Weights of a small mixture-of-experts language model, trained from scratch on English Wikipedia.
Experts: 128 experts in each of 8 layers, 4 picks a token, a sigmoid router.
Training: 320M tokens, 4876 steps.
Below are experts of layer 4 (counted from 0) of a mixture-of-experts language model. Rows are named router (the router's row for the expert), gate (a neuron's input weights, with its number), up (a neuron's input weights, with its number) and show model dimensions 0-111. Each number is 128 + 32 x the weight over its row's rms, rounded and kept within 0 to 255.
After each expert's rows: "comes after" lists some tokens at least twice as common just before its tokens as in all text. This comes from a sample of Wikipedia text that the model never trained on. Tokens count by the router's weight.

# expert 9
router [150 162 124  67  82 110  86 178 122  54 128 138 100 169 149 151 164 129 129  81 145  87 158 130 146 180 119 181 113 128 110  89 106 148 137 135 123 128 113 101 132 154 110 214  96 109 149 177  99 117 141 104 112  57 145 130  76 112 175 123  93 165 151 108 146 144 159 167 145 154 132 174  56 151  96 123 131 129 165  30 101 144 177 128  63 120 137  90 104 181  95 163  95 161 143 148 134 150 107 131 159 137 119  95 168  64 155  93  89 119 130 135]
gate0 [157 167 148  83 128 109 152 116  30 153 124 115 167 211 154  94 148 137 148 112  99  76 166 148 118 164 134 130 108 132 107 117 131 134 117 155 178 119 133 102 144 110 104 109 128 127 152 147 159  89 133 139 158 103 126  87 133 110 155  88  77 111 140 136 126  87 126 121 175 145 129 144 139 138 105  76 188 128 138  57  66 157 152 158 154 138 204 140 170 198  76 158  49 149 118  98 140 148  70 159 135 176 138  98 120  89 112  74  85 113 150 100]
up0 [111 143  94 102 118 114 159 109  96 126 139 156 144 114 167 131  81  94  98 154 189 126 154 151 144 124  70 124 168 137 152 127 134 143 176  55  64 105  93  93 132  85 122 118  86 116 196 129 187 120 141 145 103 164 128 182 121 104 100 126 183  98  84 176 129 131 125 133 122 114 159 154 166 170 156 177 115 105 155 173 138 125  97 193 121 187 145 123 113 113  85 108 125 127 115 189 164 156 214 108 106  78 183 120 126 143  70  94 132  80 144 150]
comes after: "1", "2", "7", "6", "5", " ("

# expert 87
router [201 149  80  83 127  90 133 180 186 112 126 109 103 144 121 166 140 144 106  44 134  99 193  92 150 156  84 181  94 129 129 105  78 112 183 149 126  92 109 130 122 110  87 155 107 146 187 176 138  89 146 145  98  80  90 124 130 105 144 158 115 117 123  91 114 122 202 109  89 146 112 125 130 150 100 136 130 150 121  97 116 161 165 112  74 116 164  53  63 118  82 152 145 128  94 158 152 130 128 150 139  98  86  82 151  72 133 104 104 178  99  93]
gate0 [121  83 154  55  86 150 140 151 136  82 115 160 112 126 122 166 184 161 110 130 131 166 136 170 177 126 148 139  88 165 156  76 107 114 133 132 151  97  94 121 115 197 134 115 130 162 125 115 119  91 101 159 137 126 119 105 127 113 215 127 137 110 199 161 121  98 111 143 147  92  92 176 144  82 158 148 185 136 169  79  50 122 126 121  97 143 125 157 136 146 146  67 145 131 111 143 142  79 152 147 125  91 133 142 196  93 104 162 122  60 127 165]
up0 [161  97 169 100 100 144 138 144 131 158  97 150  74 139 118 136 180 163  89 118 124 174 170 177 171 125 143 140 120 149 142  78 163 127 115 174 111 114 122 166  98 182  95  86 148 140 159  96 121 109 155 181 173 124 125 100 126 133 206 134  94 117 183 181 197  84  86 123 108 108  57 181 133  77 135 173 190 134 124  91  95 121 163  82  77 157 110 164 161 138 168 112 159 124 104  97 141  81 108 140 132 132 105 167 162 116 146 184 155 109 138 190]
comes after: " |", ".", " |  |", "==", ")", " =="

# expert 108
router [157 127 134 115 105  79  99  99 130 105 136  59 155 182 191 145 190 143  84  98 136 109 226 124 183 122 118 161 104 137 107 150 106 175  92 171 108 136 131 136 148 152  94 132 118 122 222 142 119 140 131 149  91 101 153  92 104  87  96 130 100 182 149 140  75 124 181 131  97 165 123 167 106 185  79 174 131 136 139 107 126 169 166 151 122 161 149  93  28 157  63 116 136 108 100 106 136 138  74  92 138 103  90  90 155  92 144 118 148 120  96  88]
gate0 [153 167 113 156 121 106 116 183 177  75 194  68 117 156 150 137 144 111 104  93  98  97 120 163 199  91 136 133 114 152 115 198  80 129 162 129  66 119 139 119 124 163  83 119 168  93 159 131 117 147 143 104 110 204 159 166 130 108 142  89 115  80 157  97  97  79 142 124 202 155 140 100  72 172 150  60 160  95 142 144 119 125 143 124 135 115 149  84 115 107  86 167 139 137 145  97 121 155 111 144 144  38  76 148 119 102 106 136 126 122 119  85]
up0 [126 152 103 114 140 163 126  49  81 161  52 165 143 119 185 110 112 128 161 158 125 124 162 141  34 133 115 133 172 135 187  93 151 163  84 115 176 120 120  81 147  81 135 155 114 154 129 180 123  97 105  90 103  66 139 128 132 146  91 131 143 179 123 103 159 160 144 142 110  92  95 115 159 121  25 158  89 126 165  50 117 132 116 215 127 140 121 176 129  91 156 115 104 163  96 149 116  92 102  94 118 186 133 134 128 161 155  90 154 117 140 195]
comes after: " M", " V", " L", " F", " E", " N"

# expert 95
router [156 103  85 109 122  68 112 181 156 125 123 121 116 152 151 157 139 186 115  91 172 123 158  70 170 184 105 160 124 104 115  70  84 143 157 176 138  85 133 150 124 109  92 172  98 103 189 142 148  81 114 139  88  91  85  83 118  98 145 161  90 129 126  81 106 118 177 119 116 133  84 108 109 159 137 157 118 153 125 133 110 164 144 113  79 116 142  64  45  96  90 121 146 152 113 143 164 132 166 139 129  89 110  94 152 128 136  88  52 133 119  87]
gate0 [154 158 175 127 161 125 113  87 140 157 107 128 114 102 187 157 122 119 117  90 104 103  84 152 162 156  86 181 140 132 101 176 181 199 126 138  71 141 128 174 155 149 164 111  93 138 161 147 114 125  94 104  68  90 158 141  96 152 115 104 116 105 141  92  97 134  89 123 174 161  90 102  90 113 159  78 134 159 161 105 149 130 137 104 104 107 122  78 122 126 161 160 122 156 123 102 125  49 117  81 125 129 104 148 171 162 135 166  56 161 118 145]
up0 [166 162 128 124 138  96 172 153  60 143 151 132 166 122  83 127 136 146 124 198 120 154 114 148 121 130 152 127 174 139 152 100 109 148 126 129 131  67 120 120 130 185 152 160 104 169 181  78 176 154 112 174 108 138 109 172 162 139 129 167 121 127 100 139  94 165 150 149  83 119 129 135 147 137 158 165 110 133 163 125  29  76 137 133 144 146 174 118  97 152 112 132 115 154 120 152 104 146 127 155 121 120 140 147 132  85  96 124 130  71 128 135]
comes after: ".", " |", "==", " |  |", " ==", " ="

# expert 15
router [194 145  52 123 146 113  88 174 207 115 167 140 118 142 138 128 144 144  98  74  83  65 182 119 165 164 100 177  77 149 112 139  93 162 151 155 148 132  86  90 130 198 116 135 111 132 139 163 115 142 166 141 139  65  97 129 102  73 128 144 126 171 155 103 123 139 180 131 105 210 119 183 126 137  67 117 147 145 166  65 132 106 130 141  93 123 141  66  97 170 117 137 135 181 142 168 137  85 142 140 143 112  71 115 155 108 163 143 159 202  60 134]
gate0 [193 141 122 199  96 195 159 156 134 114 195 136  93 173 184 143 130 114 135 129 163 115 127 117  87 139 103 166 143 104 114 188 106 113 136 160 128 115 127 138 120 149 103 127 100 158 134 164 125  72 113 180  96 104  76  74  98  97 149 149 140 158 153 152 128  58 159 156 173 185 170 130 154  66 178 119  89 157  69 111 111 168  82 120 156 107 134  96 155 112 106 124 132 137 182 122 128 164 120  72 182 163 120 122 149 125 136 118 155 238 118  95]
up0 [ 67 118 139  83 164  72  93  97 131 115  96 121 164  99  92 120 113 136 108 116 111 169 124 146 148 143 150  78 106 162 159  79 151 148 139  90 131 166 175 105 159 101 116  89 135  99 140 102 132 193 132  65 175 137 165 181 143 149 109  65 145  92  80  81 148 178  98 138  86  99  93 125 114 176  73 125 176 106 197 152 141 106 166 166  98 136 126 155 107 138 113 167 123 100  69 132 129  73 161 200  82  88 118 145  75 105 123 123 131  29 124 165]
comes after: " |", ")", "\n", " |  |", "% |", " |  |  |"

# expert 71
router [198 164  96  62 105  91 142 163 171 101 121 108  97 146 132 178 146 131 104  77 142 122 183  90 135 140  71 182  89 122 125 110  76 124 167 151 105  53 129 151 126 121 113 164 123 151 191 180 138  76 140 110 121  85 102 129 138  97 158 152  84 151 124  90 121 120 160 107  86 130 115 122 135 164 117 130 132 145 121  93 113 161 145 108  89  91 149  64  84 101  68 168 139 111  72 159 163 115 132 153 135 112  77  90 133  60 114  97  85 168  97 111]
gate0 [175 134  73  99 147 123 173 145 144 135 117 132  80 123 137 148 189 198 143 136 114 131 153 127 145 149 191 143 128 106  92 100  84  85 144  81 118 139 190 111 132 135 168 122 126 125 122 148 165 163 118 114 124  66 134 123 151 128 112 138 139 126 145 128 128 139 113 145 100 122 102 115  62 186 193 146 100 118 153 157 139 173 178 196 102  93 134 134  68 134 151 134 112 187 115 147 116 150 118 139 129  87 108 135  95 139 101 106 137 146 138 115]
up0 [185 142 110  98 114 131 152 134 123  78 112  89  26 116 171 158 189 172 108 147 124 129 138 112  96 149 139 168 116 137  33 136  82  90 187  95  90 130 138 150 114  89 171 162  88 125 114  86 127 181 127 128 140  80 151  98 137 117 148 134  94 107 103 164 122 100 122 120 139  78  84  91  51 165 118 159 128  88 156 147 163 183 187 155 150  65 148 132 106 108 142 109 127 108 133 112  97  94 158 108 110  87 112 105 141 114 171 136 128 175 114  82]
comes after: ".", "\n\n", "==", " =", "===", " |"

# expert 24
router [161 102 127  89  76 107  91 157 186  58 156 117 112 165 155 119 169 149 112  73 111  97 167  97 178 156 110 179  98  93  80  88 123 172 135 163 113 142 119 116 183 188  89 192 108 156 157 176  88 119 151  77 145  69  84  91 112  94 144 165  94 206 148 100 149 127 173 170 129 146 107 167  99 165 118 121 170 129 189  82  90 174 136 123  53 148 127  93  80 116  94 167 108 153 116 131 144 118 124  73 162 148 115 125 169  75 155 118 116 134 107 108]
gate0 [179 120 129 168 106 100  93  91 159 142 195 145  74 139 141 136 111 110 121 124 112  65 137 159  98 190 122 125  98 163 126  34 111 138 167 120 101 131 146 143 109 108 100 146  77 114 155 143  88 130 149 145 163 141 170 145 156 130 145 146 109 173 169 128 110 134 157 155  75 168  27  83  96  92 108 118 147 115 139  90 135 149  85 142  72 180 146 147 163 115 100 164  94 151 118 162 114 148 194 178 113 148  77 129 135 119 156  98 166 125 119  90]
up0 [118 138 198  69  97 212 189 132 107 142 110 142 138 156 120 115  70  82 125 146  83 159 142 110 153  54 127 189 204 105 107 158 146 138 122 146 109  84 159 110 117 106  50 133 157 204 138 134  87 129 158 210 164 120  64 137 171 126 154 126 159  84 105 154 180 163 136 133 129 174 188 113 167  90 131 147 116 108 143 132 124 161 121 118 156 105 103 152 132 153 183  86  98 153 143 171 161 103 104 139  70  91  68  91 124 102 117 128  59 182  83 126]
comes after: ".", " | ", ",", "1", "7", "5"

# expert 84
router [146 180  81  66  86 147 124 152 141 121 159 116 172 174 103 136 177 196 113  98 127 119 126 140 102 147 121 145  96  98 113 118 148 217  79 162 130 113 145 109 135 174 159 119 100 152 172 170  99  88 121 110  98  64 118  86 110  79 109 158 114 182 105 122 114 110 209 163 116 141 120 145  83  98 134 128 139 112 205  77 109 132 120 101  81 142 186  91  63 122  77 142 141 116  94  88  84 112 138 119 145 149  89 106 143 117 196 123  99 174 124 126]
gate0 [115 138 114 160 197 111 123 128 168 195 186 143 125 162 123 134 145 153 120 131  84 146 131  69 104 137 165 176  69  94 134 116 117 160  82 104 110  84 110 113 212  74 164 126 131 150 184 137 190 165 114 155  93 140  76 108 154 104  36 154 127 122 107  91 153 136 134  57 114 149 141 189  55  84  85 143 167 175 153 150 107 132 109 122 121 109  88 124  83  97 143 103 163  83 116  90 135 131 129 139 122  69  73 111 143 128 160 149 117 203 121 119]
up0 [152 172 114 157 166 111 152 178 116  96 118 149 105 167  67 124 121 113 153 147 160 114 105 111 138 175 124 126  73 136 146 121 107 117  95  58 134 143 140 122 160 157 160 105 100 157  90  76 125 128 113  62 166 125  99 159 123 125  97 145 125 119 165 132 178 173 221 155  88 145 176 111 104  88 125  98 171 161 155 106 135 133 150  77 166  62 165  88 117 137 102 145 139  89 140 103 132 154 149 106  76 101 124  86 105 115 148  93 105 238 180 119]
comes after: " P", " p", "P", "p", " | ", "′"

# expert 74
router [162 117 127  90  75 130 110 134 184  96 135 128 140 162 153 139 170 170  90  82 128  98 177  94 139 146  98 172  86 129  83  99 101 205 121 179  88 101 122 101 158 175 126 169 121 145 173 176  92 125 149 115 140  84 134  89  88  65 121 150  98 176 143 107 105 150 186 157 100 175 115 162  92 164 133 158 159 117 183  89 107 139 126 135  85 130 138  83  61 117  76 151 106 134 120 150 131  94 121 122 155 121  93  94 170  94 128 119 113 160 111 121]
gate0 [125 149 121 110 152  93 130 162 131 171 108 101 178 124  98 152  99 162 131  59 165 142 176  97 112 159 127 142 122 106  82 147 142 110 134 153 142  81 119 129 169 115 110 129 124 161 146 138  83 103 147 189 127 133 110 128 159 149 195 130 101 169 174 134 112 187 200 226 132  83 148  97 149 159 161  94 144 103 134 184 158 140 110 182 127  89 152 120 125 154 112 156 119 139 130 132 153 144 145  74 159 130  73 144 191  64 153 168 154 148 166 115]
up0 [ 91 166 148 129 140 136  91 128 111 115  97 222 134 142  98 111 106 196 199 103  98  82 153 134 130 196 118 135  97 135  79 122 156 126 125 158 138 142  57 139  66 141 141 124 109 179 150 135  91 107 115 115  70 128  89 117  75 111 153  92  62 152 110 138 116 153 134 119 185 128 116  94  95 163 165 114 102 150  48 148  96 166  87  93 115 125 110 119 125 130 122 166 154  93 149 118 133 172 151  86 115 116 166 121 128 176 112 172 137  94 133 142]
comes after: " | ", "; ", " ", ") | ", " |  | ", " / "

# expert 85
router [141 174 134 124 101 112 103 163 149 100 119  87 120 118  96 193 155 150  89 120 125  69 162 139 131  97  48 168 133 162 115  84  80 159  69 170 159 120 135 103 156 169 155 145 103 128 166 133 116 112 109 107 104 108 112  41 148  55  92 147  93 166 111  83 119 115 173 172 172 187 155 136  90 151  92 177 142 125 159  68 147 182 144 153  89  93 137  80 115  82  84 119  88 153 104 156 107 106 106  90 135 118 103 127 141 142 138 137 138 199 123 131]
gate0 [157 160 149 149 144 102 152 151  53  50 101 127 118 123 142 182 132 164  82  90  84 110 162  93  89 115 109  78 135 127 137  90 137 103 144 102 110  87  83  94 145 162 143 129  99 160 173 110 154  63 114 118  96 141  84  84 162  68  98  84 140 111  82  42 158 141 100 140 116 186 142 103 152 119 151 124 125 125 138 148  77 135 128 151 224 116 125 102 133 138 157 125 105 119  58 143 123 115 110  82 138 136  88 121 136 113 123 118 143 109 105 106]
up0 [104 114  85 104  62 119  95  91 132 166 149 136 150 167 134 113 143  92 163 138 112 176  84 151 162 162 162 143 105 159 110  87 132 109  99 124 111 117 101 152 138 140 123 138 112  67  68 166 107 174 108 136 142 153 146 149 113 150 129 165 131 134 138 224 133 118 160 146 128 124 123  97 111  73 145 146 192 138 114 121 186 111 116 129 117 153 151 117 174 150 133 108 127 148 187 106 137 132 154 151 174 141 133 115 109 154 120 154  86 149 174 117]
comes after: "\n", "-", "\n\n", "|", ":", "- •"

# expert 93
router [169 126 126 110 109 128  88 157 195  71 185 129 105 125 201  99 141 102  75  89  81 128 214  99 131 147 106 165 135 145 111  93 137 216 103 176  99 121  97  73 182 138 145 137  95 140 153 189  88 152 124 112 131 120 131 114 128  89 119 128 111 152  97 131 142 147 166 135  67 172 110 170  83 175 138 153 124  93 163 102 129 133 122 139  82 173 132  68  66 131 105 141 122 163  79 107 120  88 126 136 146 158 112 139 149 130 154  69 140 146  86 135]
gate0 [149  83 173 134 105 116 102 172 106  86 182 110  65  79 126  89  90 169 109 110 134  84 164 112 142 180 112 124 148 162 138 147 134 153 152 120  90 166 101 112 151 156 113 127 114 173 145 170 135 143 121 147 196 126 118 128 141 134  74 121 149 113 172 201 167 135 175 125 149 114 144 131 135 158 163 143 123 111 104 128 145 161 170 120 162 157 137 133  82 117 146 120 131 176 119  91 149 116 165 145 162  80 137 133 107 125 108  82  90 241 110 137]
up0 [203  67 158 164 156 135 130 122 156  91 148 112  63 149 105 146  94 111 142 139 110 130 147 166 110 148 125 119 152 141 147 158 177  86 152 154  74 182 142 117 136 131 111 149 124 130 132 131 108 157 132 148 157 116  94  80 126 128 139 120 117 115 146 113 137 134 215 106 185  66 130 140 140 132 145 141 143  63 163  94 136 135 204 162 150 191 143 106 164 139 188 111 119 164 132 141 128 136 173 144 142 131 156 110 116 109 165  52  95 175 139 103]
comes after: " D", " d", "D", "d", " | ", " de"

# expert 104
router [118 109 107  77  84 119 136 144 144  93 115 131 183 101 177 100 136 201  99  93 111  70 175 103 164 130 123 131 123 139  93 114  88 180 120 179  64 120 121 141 123 163 135 165 147 125 125 145 138 105 130 109 149 110 132  91  93  77 107 137  82 166 146  93 154 131 212 124  94 123 105  92  74 126  56 177 158 146 195  77  83 168 123  98 105 110 118 118 107 152  65 146  84 192 126 134 171  96  80 168 150 107  91  85 117  99 164  88 116 150 129 111]
gate0 [154 101  94 129 112  97 116  96  79 124 147 189 132  65 166 133 180 210 171 133 138  86 138 163 149 139  67 112 130 113 116  55 109 120  97 155 117 115 141 113  90 171 103 158 121 101 174 125  92 148 133 163 150 177 169 124  94 120 132 124  91  98 124 117 124 159 179 120 143 119 163 125 100 103 124 138 110  72 128 191 112 148 124 130 165 126  79 114 149 138 142 186 104 145 114 127 143  69 156 191 216  97 143 172 161  80  83 114  86 111 132 173]
up0 [ 92 146 151 115 113 133  98 110 177  81 165 121 153 123 100 137 174 175 164 184 100 112 101 131 127 190 129 146  92 114  65 136 124 148  99 113 166 145 161  95 111 151 145  85 108 130 120 113 102  86 143 141 115 164 130 135 137 113 167 127 205 150 119 118 152 129 180 136 149 139 208 118  70 153 142 103  61 103 134 182 132 130  60 136 138 128 119  82 112 162 159 125 105 139 144 133 139 123 142 120 163  54 148 121 164 106 183  68 106 154 136 146]
comes after: " K", "k", "ak", " C", "K", "g"

# expert 26
router [158 118 137  95  85 137 111 146 188  94 142 121 130 165 155 153 170 158  91  81 116  95 175  99 144 144  97 168  95 135  85  96 103 198 130 172  98  98 126  98 165 183 119 169 122 139 166 167  90 114 156 125 147  83 154  93  95  65 121 158 102 173 164 121  92 147 181 159  91 180 114 150  89 164 131 143 153 117 179  86 106 143 130 131  83 136 138  77  60 124  76 157 106 142 113 159 130  90 132 111 158 115  90 104 191  87 136 121 118 160 103 118]
gate0 [101 118 123  89 159 139 115 112 115 128 123 112 132 187 102 102 169 130 152 112 167  56 105  82 116 127 159  95 107 105 137 120 147  81 146 170 161 107 120  96 137 111  99 170 166 135 174  94 153  99 151 134 128 115 125 157 133 115 170  68 110 191 128 120  61 120 153 144  75  97 123 117  56 150 142 149 128 106 128  96  76 170  84 152 155 121  97  92 162 128 124 156  53 105 108 129 170 111 110 144 165 133  84  89 104 123 186 162 162 126 117 147]
up0 [110 142 127 133 164  97 133 141 126 104 113 156 145 120 145 107 100 147 137 106 100  76 115 204 158 159  74 104 132  79  36 139 118 106 122 129  84 162 116 102 139 119 109 105 146  76  65 129 140 187 123 115 154 157 171  98 184 138 119  92 151 148 118  84 179  97  74 129 169 160 135 141 131  73  75 166 120 129 100 135 127 108 162 155 116 159 117  51 106 160 114 149 121 135  99 146  75  99  82 191 141 132  76  90 117 148  84 133 115 103 137 117]
comes after: " | ", "| ", " ", " (", "1", "/"

# expert 7
router [148 150 125 135 113 142 133 123 164  85 172 125 112 119 135 204 142 137 104 134 157 119 156 165  99 102  67 160 157 167 105  70 107 190 109 149 120 116 136 120 162 160 156 122 120 107 164 144 119 108  87 138 158 137 136  75 163  87 119 181  96 172 116 114 146 154 167 176 106 171 150 171  91 148 106 160 182 101 148  71 111 185 146 124  71  99  99 108 109  98 121 148  57 168 131 174 104 116 116  70 141 147 104 136 159 139 139 168 119 219 135 126]
gate0 [149 162 157 133 138 120 217 105 113  95 146 139 151 127 147 124 169 130 168 167 128 146 132 103  80 153  90 114 185 135 131  85  74 148 118  94 133  62 153 116 167 141 144 142 128 151 180  66 128 131  81  76 136 156 165 145 116  71  69 141 107  99 125  62 114 120 122 147  61 165 119 139 124 130 200 112 181 127 135  76 158 145  76 154  63 135 142 140 176 169  82 178 110 135 129 118 151  60 103 116 148  89 138 109 115 152 129 132 104 114 126 129]
up0 [125 110  98 104 114 108 152  98 124 102 154 135 124 109 110 103 139 129 129 168  87 162 125 115 105 122 107 108 148 127 129 112  74 109 131 153 159  88 147 141 142 116 138  82 127  88 181  91 101 174  84 136 160 116 167 142 153  74 166 149 135 112 167  97 120 139  95 164 152 146  99 127 125 100 127 157 168 123 141  79 129 150 117 169 106  43 105 165 138 178 101 124 188 162 150 108 158  77  83 147 153  93 135 123  54 153 120 152 100 132 128  90]
comes after: "\n", "\n\n", "-", " is a", ") is a", "- •"

# expert 82
router [131  99 121  31 130 138 120 135 170  76 132 119 142 126 163 128 145 163  88  96 137  66 169 131 129 182 115 143 111 147 100  65  86 179 156 146 140 107 136 104 126 156 163 154 144 126 137 175 100 102 124 147  89 102 153 141  91 111 130 125 145 175 168 112  99 124 194 191 112 147 162 159  41 137  67 169 130 145 138  60 108 123 109 123  51  91  89 120  90 148  99 172  94 148 162 175 148 113 107 100 163 126 103 131 116  61 125 130 148 131 116 144]
gate0 [200 123 116  95 123 134 120  59  71 107 145 118 177 144 156 149 175 151 167  73 123  69 164 151 169 132  59 128 106 151 113 121 145 198  85 144 163 136  87 215 147 140  92  96 141 101 127 139 175 128  97 147 107 180 188 147 183 125 170 130 152 148 178 116 123 119 108 186 120 118 183 120 121 177 109 151 137 115 144 115 121 108 127  89 134 112 110  98 116 164 173 105 145 125 203  79 157 102 136 121 129 128  53 107 117 142  88 133  99  45 110 165]
up0 [ 68  98 139 118 143  81 117 160 160 193  96 137  88 104 154  92 128 131  68 151 141 136 118 141  91 135 159 127 128 124 137 161 137  64 111 159 143  94 153 107 114 136 169 113 100 177 117 107  54 124 141 116 227  99  77  78  88 141  88  70 180  95  82 131 109 136 172  74 138 159  90 139 130 121 166 111 130 119 117 148  90 150 121 194 198 158 154 170  78  66 144  93 130 109  98 216 111  85 113 121 133 101 178 139 123 113 167 125 166 192 104  72]
comes after: "2", "1", "–", " (age ", " (aged ", "| "

# expert 110
router [165  95 112  76  56 136 106  89 130 121 102 113 103 151 205 135 194 155  76 137  96  71 148  63  76 164 123 146 116 145 135  52 129 190 115 160 139 124 100 149 129 155 167 148 115 156 172 185 141 113 132 105 131  98 142 126 111  52 108 184 157 162 146 126 118 130 199 134  63 193 123 131 107 151 175 138 130 117 164  91 106 141 121 155 118 138 142  66  96  95  77 167 128 161 110 123 152  96 158 151 133 132 134  83 109 107 148  80 128 143  87 159]
gate0 [174 126 117  77  95 171 121  65 136 101  76 119  99 148 115 120 189 103 100 158 100 151 125  90 112 117 102 129 112 102 100 182 135 128 167 161 160 125 102 142 167 163 148 163 132 170 156  85 112  99 156 134 114  69 126 152  95  57  97 114 182 144 105 120 133 151 146 124  77 113  99 113 129 115 144 148 150 118 145 103 103 214 100 173 114 104 148 143 142 120 152 165 127 187 107  80 166 123 148 152 149 130 138  57  79 119 150 116 128 173  99 149]
up0 [186 145 147 137  96 118  97 120  89  88 102 126  98 182 127  83 148 136 126 158 126 140  70 107 141  95  58 116  52 137  71 147 180 150 172 144 125 130  75 116 119  96 138 104 131 129 142 165 131 110 108 100 131 100 186 148 118  79  89  81 106 116  87 131  51  95 109 140  51  90 138  86 142  67 160 148 148 130  95  85  52 173 157 115  67 143 160 138  97 112 127 147 115 177  71 124  99 100 136 149 135 121 136  71  93 127 131 153 151 133 120 178]
comes after: " T", " t", "T", "t", "ut", " | T"

# expert 126
router [166 102  85  77  84 126 157 114 169  99 139 125 154 127 140 102 190 197  92 107 117  89 192 104 170 139  65 149  92 108 118 144  94 181  75 174  89 102 158 149 173 157 119 151 139 120 112 134  83 128 107 120 117 120 140 113  95  70 122 171 116 163 154 127 131 153 173 160 110 185  96 119 104 180  93 182 163 149 186 102 113 141 138 100  95 167 137  58  88 147  72 151 118 148 135 130 139  73  79 135 138 113 122  66 133 115 159  79 126 155 126 128]
gate0 [184  72  75  90  65  90 104 148  98 122 162 104 150 180 130 147  69 145 150  68 159 120 159 177 138 102 197 127 106  76  99 129 112 127 154 169 107 141 104  76 199 146 153 125 125 147  94 135 121 143  83  91 131 138  96 182 145 168 151  88  95  98 120 134 162 153 105 137 152  99 149 144 109 143 170 128 136 194 141 138 150 135 208 119 206 136 122 114 127 145  75 149 165 127 150 132 133 125 144 108 141  87 108 156 136 165 151 110  77 147 101 121]
up0 [131  79  81 144 148  93 104 124 117 147 197 123 138 129 105 188 132 145 118  29 150 148  95 120 141 106 125 106 167 139 121 188 115 116 165 132 114 154 126 136 106 129 124 113 115 141 182 125 108 106 143 110 146 128  73 156  86 152  80  89 170 134 166 148  87 170 152  86 112 101 147 184 109 179  92 149  87 186 151 181 153 116 163 102 174 146  99 141 135 129  50 132 129 127 104  63 107 162 172 139 169 113  71 112 105 160 129  89  87 142  51 120]
comes after: " H", " G", " K", " h", " J", " g"

# expert 36
router [160 118 131  89  79 132 105 128 178  92 136 127 134 164 153 142 179 179  92  85 125  96 184  99 150 143  95 170  84 126  84 104  99 204 127 174  92  90 129 106 157 172 111 165 125 149 165 174  93 128 144 121 131  98 138  91  92  64 124 148 111 175 133 116 113 147 191 159 103 165  98 171  87 163 134 148 152 123 187  80 102 142 131 140  79 142 145  80  59 124  74 148 104 135 123 153 128 106 121 123 166 114  92 102 180 100 127 114 111 155 115 120]
gate0 [151 100 135 122  69  57 107  43 107 116 156 102 112  97 158 155 157 183 132 117  98 176 122 133 139  94 158 130  99  81 142 109 117 190 149 145 125 147 141 109 131 134 110 117  95 139 182 115 140  92 164 174 165  88 138  81 124  58 119 165 116 146 140  79 143  83 197 128 153 145 119 158  66  48 145 107 130 108 152  88  63 113 151 121 170 148 125 127 110 124 124 137 123 145 152 158 160 141 125  92 124 128 148 108 124 125 131 154  91 154 132 111]
up0 [ 88  62 136 133 144 132 139 117 163  63 123 104 162  99 132 166  45  78 163 141 161  99 118 154 130  59  96  99  87 134 100 176 166 107 106  43  41 223 135 162 136 110 121 103 151 123 118 161 126 107 149 159 171 211 136 139 143 158 145 115  84 154 124 172 121 140 136 112 104 140 136 120  87 163 157 101 142 143 126 137 120 111 116 132 162 157  97 148  95 148 119 158 125 126  84  97 122 105 134 124 175 118  91  75 135  93 168 121 165 114 188 178]
comes after: ".", " | ", "0", "; ", "3", "4"

# expert 2
router [136  85 118 119  78 148 153 101 129  87 169 141 127 158 135 139 146 184  96 113 135  88 167 128 135 158 107 183  86 125 139 127  79 170 162  94 102 133 146  94 124 166 139 118 111 138 144 167  97 111 139 106 136  85 129 100  96 112 132 165 135 154 115  95  82 153 138 168 136 189 167 135  96 137  95 141 151 135 149  60 123 102 122 165  70 102 167 106  92 125  66 125  89 126 144 168 125 122 122 164 190 168 127 109 167  38 128 144  62 183 114  92]
gate0 [111  93 103 112 116 117 154 118 125 135 138  71 163 125 142 147  93 175 113 139 177  96 118 156 124 138 130 174  64 158 109 128 122  73 148 103 168 148 139  99 179 123  92 124 113 119 103 121 120 110 159 158 190 108  76 156  90 105 131 127 109  58 131  76 145 139 142 166 171 207 145 106 157 144 131 147 164 145 140 131 114 123  96 110 112 148 195 135 125 211  47  83 146 158  95 159 129  98 111 125 159 192 105 121 178  59 106 128  70  82 154 170]
up0 [ 81 161 141 109  78 177 125 100 132 116 103  91 108  72 185 140 102  60 108 106 116 105 124 131 160 158 113 121 114 190 106  66  98 119 143 104 133 127 105 113 116 123 137 126 128 138 182 101 132 163  79 190  99  64 217 138 135 115 107 180 109 136 126 173 118 159 104 189 124  86 112 127 159 124 156 138 112 120 101  75 179 104  92 132 130 177 137 177 117 125 107 152 153 116 163 126 181 107 138 143 127  81 105 143  96 149 163 177 157 158  98 157]
comes after: "0", "3", "1", "4", "6", "2"